config = dict(
    num_hidden_layers=8,
    hidden_size=256,
    n_experts=16,
    experts_per_token=1,
    d_expert=768,
    d_shared_expert=0,
    hidden_act='gelu',
    moe_layers=[2, 3, 4, 5, 6, 7],
    router_score='softmax',
    normalize_top_k=False,
    routed_scale=4.0,
    balance_loss=0.0102,
    balance_bias=False,
    init_std_router=0.00938,
    lr_router=0.00154,
    num_attention_heads=4,
    num_key_value_heads=4,
    head_dim=64,
    vocab_size=4096,
    norm='layernorm',
    norm_place='pre',
    norm_eps=1e-06,
    positions='rope',
    rope_theta=10000.0,
    rope_fraction=0.75,
    qk_norm=False,
    attn_scale=0.125,
    tie_word_embeddings=False,
    parallel_block=True,
    init='normal',
    init_std_qkv=0.0357,
    init_std_o=0.0,
    init_std_up=0.0357,
    init_std_down=0.0,
    optimizer='soap_variant',
    learning_rate=0.00491,
    beta1=0.95,
    beta2=0.99,
    weight_decay=0.19,
    lr_head=0.00791,
    max_grad_norm=1.0,
    warmup_steps=200,
    schedule='wsd',
    decay_fraction=0.583,
    decay_shape='linear',
    final_lr_fraction=0.02,
    batch_tokens=[65536, 131072, 196608],
    max_seq_len=768,
    doc_mask=True,
    train_tokens=436100000,
    max_steps=3492,
    dataset='wikipedia_en',
)
Below are experts of layer 2 (counted from 0) of a mixture-of-experts language model. Rows are named up (a neuron's input weights, with its number), down (a neuron's output weights, with its number) and show model dimensions 0-127. Each number is 128 + 24 x the weight over its row's rms, rounded and kept within 0 to 255. Numbers have three digits each.
Before each expert's rows: "gets" lists some tokens that make up at least twice as much of what it gets as of all text. This comes from a sample of Wikipedia text that the model never trained on. Tokens count by the router's weight.

# expert 7
gets: "e", "a", "i", "es", "ine", "se"
up7:105116078161172123118162154123126117105131145132158137150125142094142122125110155127118097159142119139124125152164165126119117147128114140144112132104074119112140131140083144132154161155106131098127140134134142139140160114130103195111129149165129095120131119138100153150131110126137161151122080067121141120094195109104138126169109108099144154124130134103163149090090130104137150083145
down7:149165089143153093157122158137133144132136134105160139165157127139140117137135112149175114174139108091138142095131096086152110096115098152131149127125080133123156122124128144136127127085163131125143119166117132154090111097107135114117110134092115131145132106126090106120154186130126079119191081102134120153117118136120161163137121117145138103197099128073154119119085105118159080085140
up8:135136162157136120150106111126106123108164101152081103113147125135106099120105113091108139145110151090098167149120122127111129149139128146133106138122111174146157079110151129163127082109132121118114118110113139110122139181168078104130119122114141105120119111131078177088140106115171147120141091138139126136069085102177105105127126087126144120140167131105152121134164166150119096138120
down8:162175134138122136130106114137122090121127151132150157133151161142150111119154094141123106110161114118126100114135114170137160113111103117113128130097113132158137125083136094105115202119127154114147121132156082135146124113122128124092122156076119141116121127128133143095135119124100101102107143108116076138120170114139110114113121114110147089152136106135139127106111149099151124104147

# expert 5
gets: "0", "1", "\n", " f", " I", "3"
up14:116103100090129157126117104152115129200129128146142104137129112128094116133112121130130134110137106126092111142132122136135152134114131118126103148120091122165152138118137163132129151155153108130088129127166152150133149139089186102122139112119146128114146115144155121057108112122138137135133116081103104102169160168130125114166096121118161114141141115135126155194136103164092116117111
down14:122111133137163095115131100133124133149181106195101134126141094093139068138121148091118155109146132136110137148158114153170118124107086123120130112114126089133114142135146091098130146123148143135156119115143125153154120093101152170088110119107138131157158149159136171120162142093088144112135137124105149087127170156143127112157143116102126103099131139149147148129139142170105137122140
up15:112120169106125093118140113155153155092073114090149096101057123086105102138124135163151202165102112084106109110127126100099100152129099125123134102171105127130119156143128147123130097116159152152124144121097129131136172127119137154122147158123123128140129120113121120126119095153178120151156120139089121118093190124122106122132134135129116142117125137095130158146136131150121120128149
down15:185142119112121114109160128119161125167090129159153131140051087146163114141128120116091113141138099129126093103146079133114144143146114092103123091100138128127134139115115107139127120089114108126111111109154106126119134137121141106155118110083101146067148093102133134152096114125109135139136150115123166135158123170145158113086135145111096133096089132127117085124160139121081168175150

# expert 10
gets: "ing", "ed", "al", "ent", "ant", "est"
up7:130104102165135079126119149076172129130153145127168129122142119095150117141124139158154073113192108106106136118114130168130103158150120148131105133128159133108118161102118122103152154107134132117128109085108100115113149121144110137115115162126124098150086147167104149096081125109127128138111128143105123133123087126085129132127179133040126131161124182107079106141131124135123150157154
down7:172087156071132117120135157110122111092161176146111143169092112126116121131127109084105121129150150159138106179144142135158112133119127129080083126122141113124145143093102105092116123118130094094140130166174068121152134118116135153127131155107176097146135138144139134117146138166157119126140085063127111118136135109102129117117144143116123138139093093146107141101088148153102092128135
up8:125130126110140138147144128097136149150135137121096134156146123156099089162133176100124121074121151124143136154125082133126122108107118147139151159134098132085116130143156134082097099119066119153130139084084148124128170113087075116080151130158109113124142116117120163102108089128143096125171108112116088152121134166122122147146150164128116130124115203133172157152154120166120130128102
down8:126152127126069122103103072144175124158075138134164150116126123105152160139187081095147123119098152135094120092115157100130112155178113155118147110180132119111119100135101135127125125140135124133133091132117125130107127152140158103152083155088160167107118116109111124116117113132111151143109139134162119132124143117181136138068115147102144113145135093126130129107109126159108136149107

# expert 14
gets: " of", " in", " to", " for", " by", " on"
up0:152127133159124128115124150181128123087158132108154118101130144180087120124111132142123144135128121129138127162140166157123136134096204111098103123138144092128128126175156126143154174127126171128141170155106150150126134106148141146148107157116138132126106084162098134170123100142110104167143099138137138147132126101152131134091125122134113141169102099101107136078092142128090128110112
down0:143135129138113131142111120139148106133092132092123123188129176097087108126151087121119105150127123118141111149078098157129122128178105115105127137169146126144175136099086116155126137122164082114123115093148131122123102176137082120143113116100109077130119134110135142139113131154155163134098129111100133140104185157125150151103140192129144151117151150125092113190130134090147146120167
up1:121088156167143153103089125120118129095133104120134098155071135119151120143140109135145107142134120160135142083134104100127099138101119165134092154096126095130128103109114126114125140144127155122106119124150090091145136086122128125136096094125099145146095148127087135119091121169141091169131128119092153139146093125147140129180103116108144151193134085140134152135136095138144144115156
down1:149150105133175135123103105139148093138117082166134122122085143107128155099089108093103143149180110132116099147105102093190105150129095102152139098071155113122097107123155188148124127118131125137144138136132146161139144137163114104142130143132150110124178142120123133118151126120145142131114103114126068126140129136176132126142103170133134078120163191117162149089148111109136118130112

# expert 13
gets: "en", "as", "el", "an", "is", "ar"
up7:186153102089134116140095121158130156152143120139122137157114148130102108084116167133134139179175138144116121133118142170060138132136129102102100085127136185111112121147103113104099125175072120158105177138160125121103134142130101125121084123112145131146112137096130108125143124115123118084125138125115122149122119154142085139135145137162126124136134126164222129148176094155176141124146
down7:113116145143167150108091097108150146145121114162139084085160124068140102132114142150106095086162148193156129146140140146126131135146136137174126128131118153150108121144124168125143167114143117108099154097094137124116143101108126129131129155127125128111139141118141135103093138113130092150145082150126155117096049107145101096115152114133139122113136175164144132075122155108166144142144
up8:122173117109141118107197137086130085159123130133123142137143125096091120126119093106124124092106108115143151099085126100117159133136081148123066128132113125101100120157124143129140133081145126154126130151085108137144160144094109131130159149160121137134117084122161148104135143186149091129154105116109125149137152121136139136141130120110150155109089164101136203145130134124168101110153
down8:109149131116130139118145152131160146132147163130155100134105096092143116129156136106124148102104121115171190106133136149119131128103127116100141112115146106081143141131121088161072162142146130126130118086094130106112146107131136155121133105155150143141138158098138114122144147150184126178132114189157121123211127157147143089174138145132059153154090140143126102153104119131084128160150

# expert 11
gets: " |\n", " N", " St", " T", " D", " st"
up17:118094127140108126115147146118129132125157160110154182134134138092126116097138154097130107092142119137109135108128088130122138133151144121125117132070124140131126178117102113144166046118129137126130135136134126121141069118113139175136117109147127117077108124138120070114181109130148099097151094089171084110148155111104144121142128135107134110113141107152089153121095098158126083158147
down17:127109128108135150100112135107122149145132143140152132170086138159124111081143178203132107111118133077147131158131131098136227127115108168127129122138168101080126132121163122155114143132161123166153133167111135115130156119130101134100121139097143114188132124117149145150107141126133147146135120140079116102121122110135105157097154118150135148142160155146155087158121134118103154124111
up18:087150139130163159129167137136113107135112131132115097144124157139101118086137107126110135137115140116136096153152110113112141107159129134114066142123112147133129147137117116099116143129118061168108139187127128114111150102149112135108142135121132125155168128110197154133094155107094100117175144117139129131134111116127138108177141099153165123132145133109130138136129131179113105093142
down18:130125100162124131119124133143154129120103165143147119087157161118120100164130115102106114106116113088157163083118128131087104144139086117112159149080178100139149102118141125143120188145092113158087132130132102102131134086087105173088136114123113167157096125123121131115162117107131096088094105165123145137095098130116137110151129145113115127159138130145132156084126115137136126168132

# expert 3
gets: "o", "in", "y", "u", "ro", "on"
up7:140056099141128151107116106146097117139121121151152117154109157115152107123106132137084070099140133086128135154087114114160138112135175161092128110132110151096102148178104096136124125094114114158128111176143170095106099136161129109120135133109120125142125142122171141160199150144129102121105127115168134148116116152094128204105144144102122125155090116174118149160155141153160116112114
down7:117117120134141115196156137139107129124098119107140130153104119076124112082086095140177151125134147099104124108137107177109150143133137130094128127161143136091109116153148106115123128168158130133119125120094156141137119106101157135118163110142141136158149156150099181109119157137111204138114133100125122111144160144116081123118129100123148144122109118098107094091124125174127156142166
up8:150151142130091137121111141134130117138122102110105145162149110098095100138125140114105131065126088075139116082165148137173112099141146121083145125172139087159127119126137116137104131128137133147129108117111097102117153156096102076095108140155155102087126113104122173158159099123136104133161176149108121148157105140124122136134137163116149072137115152143172115165151114110157099117149
down8:113132106127092098119090074115125089114171127140175119162110118140170143094129145127144122116115123071118139152134094067107131108173148135102120130133143140124116120113136140088086136164126095137105113116119105175178138111188136132133162107143173138118102119110124107123133156105140150076099150111147123141129151106120101091097119131094127123167124090107112127092116108128155099126150

# expert 1
gets: ")", " the", " (", " |\n", "2", " b"
up62:093127154162119147102136105096181148139143092159106099097142105112145161072125104170164149103121112146111160135133176123097132124113122124135108098145118134097142129112141134120096086116131113143101147113131138139135157120131170186093109115095123134160122131166135197100145121119117101153119089143104095115133157134136136137160131120099132109152100118139144109147158155085148089155166
down62:115136121167118145141142140085172141148094121128134129116126122094130106113169108153178171151153135173185140149125171116123073136142182094154085117153137139119139142140124117115083120116087160129159127105132124106105075107098107115153164132132143124098134096117125096153150174092111099156130084154153127131157116138143126122122149138133121119171085106103144151143154110135151111084160
up63:161166180113133182131143147156110147104134124155145122155083131159113084168111130166105119139118149087143118129146138099146139109139160117117133119124138171164093092098148129157163116105145140124100168161134114139113091110105116142163099162112114188136125107087127138109125068139139137149154150127110180113133151176125140129118129134106129162122117147100066148126096134144137125105130
down63:151100156121118126137165098153139115082082143151106095134117124115095145150095140116125135110147146127147127175120129122118134073148130147135145139141105163165116156106148181148188171129109114096161122149138176109181153149115141177155096109107146126178130186091148111149156113114121117123113108099108154099092151129179096159166130147151162126104115151121134139131099097152153159105131

# expert 12
gets: " the", " A", " W", " D", " B", "\""
up17:122147114151116124088151132136172125133147149131149092157182154137122116140108088127115103135119106112129134142096118105107125182096144115155158123130111114132146124156122144150160168119150094111060123164116133101120090120125184091151136113145156095118125123121134109125127149150123110144122134141118139156143137139122118155180127109152091036107158077109159121081096076145138131126193
down17:155166110149149105157114158125109123128131106086141092104156191122116158157139108102103108110144140127180115137126119134095118137113102110104139139141138189130131135125105149111137161136143091142111112178150157102152101106118136140141137133164135148146120159113126125102147068145193128132140088121160112166149116141110127159105144133156092086142108151135134088133087166139164090115113
up18:084130182112127130074120102107133129135132175104179123130142175127165115134107107106128120132133123130119129117100109162143173159209112137144137117095122162125149147145130112074144126069127114157147146086133137129137151129150141147148094098131160174155140143091166165137141101134110123126140130123142122129133111094132149130145114178048143136140095132133078122087164160174123145145139
down18:140136100140146074124089125105139138125124152130098143109167132141187141176098129103137114144115115122119075135098109164161175165129124089124148140129184119128125118196168114146086107100141087131139091139127125142100099128114138133136154128111134123132126093143140132084165101123140101131102105155118174144093130110130094143135162132110137090142146120146100163123134136156068105119137

# expert 8
gets: "s", "ers", "ies", "ions", "S", "ations"
up7:133079108078139136125101111102199099157096120150132148078112134076128161088158121143116084145148070112105160133103130099129137089118107163125164094127126147120137137130194120129114108165116131145129120110149093107164142116148121118129146116117104121127092119106123132131125109131105150115109191111117072139129142100117159141165188119128110169121114145089168153145142130155113106127113
down7:133138158133151166132111105169129114157127163111144120113143132147127142145139126198129123104117137148110134130115119133127099158122162151104139099124128115135136124112118090141109132114116104039148106121135137154049133148125118130163088110154135169139147136129148054080135154124111104115177119145141122139113128111163130106074143111127119106142131140081097127114163132126122130139127
up8:093152116136113106142151151127142100132106137143138147103137179141156173081116137128145078067130116125149136140135183145134123115123111139142121123134133166139119145097192158132112135150097122171151129125121124143117114118124136129175139147098117169159165141126140142099082122093107118143108156152148152132113122165113135147173109143112105112117130107126110137134132123136076169195121
down8:110092135158120108103115094150114171122088101132098115129083189138130090131176146151105092150122126137114110119141100146162140110150133127148142103134101158154120139126086148118084117141142094119131061143141146127133141115118147135116109136126113156081132093139129178128145111111111135140147161090151162146077090073133086115143142152112154120085133143113070107150139182138154107104131

# expert 0
gets: " and", " a", " was", " is", " that", "ly"
up49:112088119157157184115137169135104119127145115077137129103118162103151099171113141126116124117119149113135125114104142141104128158141100131116131144148130145112106116164134102131157129123098171153127149110134119170196156117161148134133090131129123105135142140130110153177115099114126141138136135115129124089135145131145090129135113129049114121119144138052133121136134136157115157082107
down49:176166115140115142143137103098137162076137135123127150119126144147116116147126102117125108120164134170154157148129138115129125096170104128130121095148123125146140115097134120083176129168182085084125124090123145143102128107144120165124133106160123109107109096150134129135145089137133113148098179151124118149137136123107169095057105136158104165165118148141082144146099083119122114147146
up50:131134121156123084116128153127130129150129177119165165083126149144131123138126143161137143130166132151175125124138107147145134169129123115150135115128115139140126135145088158094133113112132133127108067109117121137135133111124111123118104112144132090146123118150109162152109138119139181125157116087124119116110157116094123131149141153091163121114129131098090173150108164131152081106116
down50:094111134144158106118131085145077143130126098130168133105119128135118112115124126104119124130145109112108138110127139139120137118127137140137118141127142157138161119119124142140141144147090116122140107105111069158128111122158103138121131104113141110096131085103167154163135100115125148087121100097145134108137137114114166144114122087125099102136134114165085209145134151178136030095109

# expert 15
gets: ",", ".", " \"", "–", "),", " United"
up42:134113139123139156179123140074115151139130098131132143146165151103128102097152109132100130135131124128102089122174132131111064147121132115135133145136155108104115120140066116229137153137117167138150111163132142123125113145129123120137115120110160141144147106160123135137138118093100139123138186093148145119172115107156124111159102171139160088144141097102141147129140138139133170099078
down42:150140159155131110128135141141127100152097074128136151126123123097109113078132128101123134132150151119100108166135160109093148137109106142124113111139103141099107199139111167071114155097158113116180121140130095138140108117123137099137095152117120148147091157081110137100086114128138147112146134126140116197110146092132131109145149123155141136106211173143106118119156105136101192147123
up43:149155104076137121154149136143132126100123111128109130093130160139119114167108142102155091134131111078138144138121142150137083160096127173134095112095134144138099086129122130115108129078121119109121154087116096114140100144119130142079103140148147149149092135131119163157127137132147125102135148148132130069155139115162147083155124116133091095155101089170106135154101118136175109129149
down43:118144189111114076095095102126115183142112145110149124137145118107113132160169127140081111127099130124113096147109152131116149157108143098138158124109143136110149092094133133155124150140144144099117117136146140137131110105153130121136127136163140144165154137207165121108122125134157136118158148120094133145147143142127109154163138131144155111156142126104147150155152133144130084121123

# expert 2
gets: " ", "201", "200", "202", "199", "198"
up7:123111130095125153138115144081124103108114096088147150109112139111135129149107111148141176144137096063136166169082096140140116108126121130154175171133091131168108153107114101100104110121107181157117141153168155167139094092160171098108158156145110086092125107161124141129110108140130126148164084190138101155148184126145086143085137116108115169119145135131137132129141140154096126080130
down7:112099101172126123103156124144112125125135122175127127109147153121138135160133122146105079139139105173156137125137142141149136135143136130146073092123109115146149161153146091131137138114114086114138098069175134152130127113122150129121107125145138174162127097150107126099127120089125094110134145107107095148115138100149133093163132132100119087161152136142118152154111135095163089150119
up8:145133119084129109131154132132129143150150124105119131168120153139143117103128111111125145140104158127161191128122108158122125115097133153138127125127134116163118123160146123067082102125142113149108143129135134110132136150115093145097094167103152188127113162128147096141119170118108108141142118142121159107154098113118113115084136099140117100106137126159135137135153129137120150171140
down8:159097133115107162162166134103142102125174156106124131151098104150161083115142121111101116136117115123104142129127083080140101155141100156088133061118128119121154148144117128154118123141076120124157125178134127127149115137124131098121141135122152122116152131121125211142091149116134160050112120111122103118153144110107119113115114137107138123144123143116119145145145146140140174159130

# expert 6
gets: " |", "-", "|", ":", ";", "=="
up42:110133166145079179129123127123139129157105107132142117135099131085150108176139153141112151123159123130130094145133107136145141177124110116118155129140142159064144111133104091129081151126113122156128175102155131133121123110118119114123141123082121125076113161139072099147107107139142117103114146151176137091148119132204100098093167164135128136107120100111162148138115138126117154124133
down42:109119116135133172126083091083142168124113109094116171129124117135139087133130144122123111151133119140118074117108105171145150074110128144080157041118099124097097139114114124126114136126125112127104156132121149133117079129128162108138117146077103127114173156115115141194143130126165125148119156132095130116136145095118131144097133139172127164169122120118109134120183156101129078143176
up43:119071151150090111152141112158170124137147178104118114133099112146141151126146124154132145150137128143105132130164183139102106123123098127094119125160101167081090133137155153124144151129089144117109184073112155141135114124130129136132124139109121131121137121089113111129154103136124180130057163128115123177118129115109165101105100140101160143097166124079120136136116156120100071155138
down43:157123104124085159111176123126100171148111105100191136152065158142108128110121066117108112110135118149128106110110101120129159156145115175134150152136132129141103142096148162106064167124125142112161083105152120097092134123142152123111158104127110121099110096078108112152100116124143150111138140114107133128141148125117135117177100143163137129137151129145158121134124076131140117104136

# expert 4
gets: " ", " the", " M", " G", " R", " L"
up17:110115124147124088120129107154160080125131168118153161144175132164111104141118085139122101099143107085124143087129146131135141096127134110120131098078081091095106117146147109133146155109166113149139122150145128125147128109114143108107137110149183150093148117146119159135086123065132154132107123145146125123166115130147107156103144125123122128099133152119138150092170146180147141122108
down17:139160132123118098153105117158148121129091100119128147156130115143137118124143149108129122132159127128138094085125139171115136118152119133079127130129121147129157144172107141147156116184133092147156098140132169127141117137102130135077100104130152098132085143133132107179082137115141082101108208138118096139119150160118119099114122118119136141149142094139124163129132155123142155199104
up18:137143119086086128127145113169174138124130145155112120085147124120107100118122154114112116132128168117151111120123106099107112160135134093096141132155147170133150151118174137137158162123122159097111131118169140096121094110180117128107124107148130162152157169114159158095131105135129145105139107120122108095108125147115122154157120115136146090159082112100129134136122189117134128082176
down18:110150094123143058148147134169153139096121149103106121094143141112121151108150176129100133086105133123159089127136131159118139092102134099090153077121101113107116141074166156098130090123096056134127094160139122153125120132118137138083158120132166148147130151101093091125158144112112102140138130175139136116102157125136150091158127074119115132106117153125134120092147104180157120132137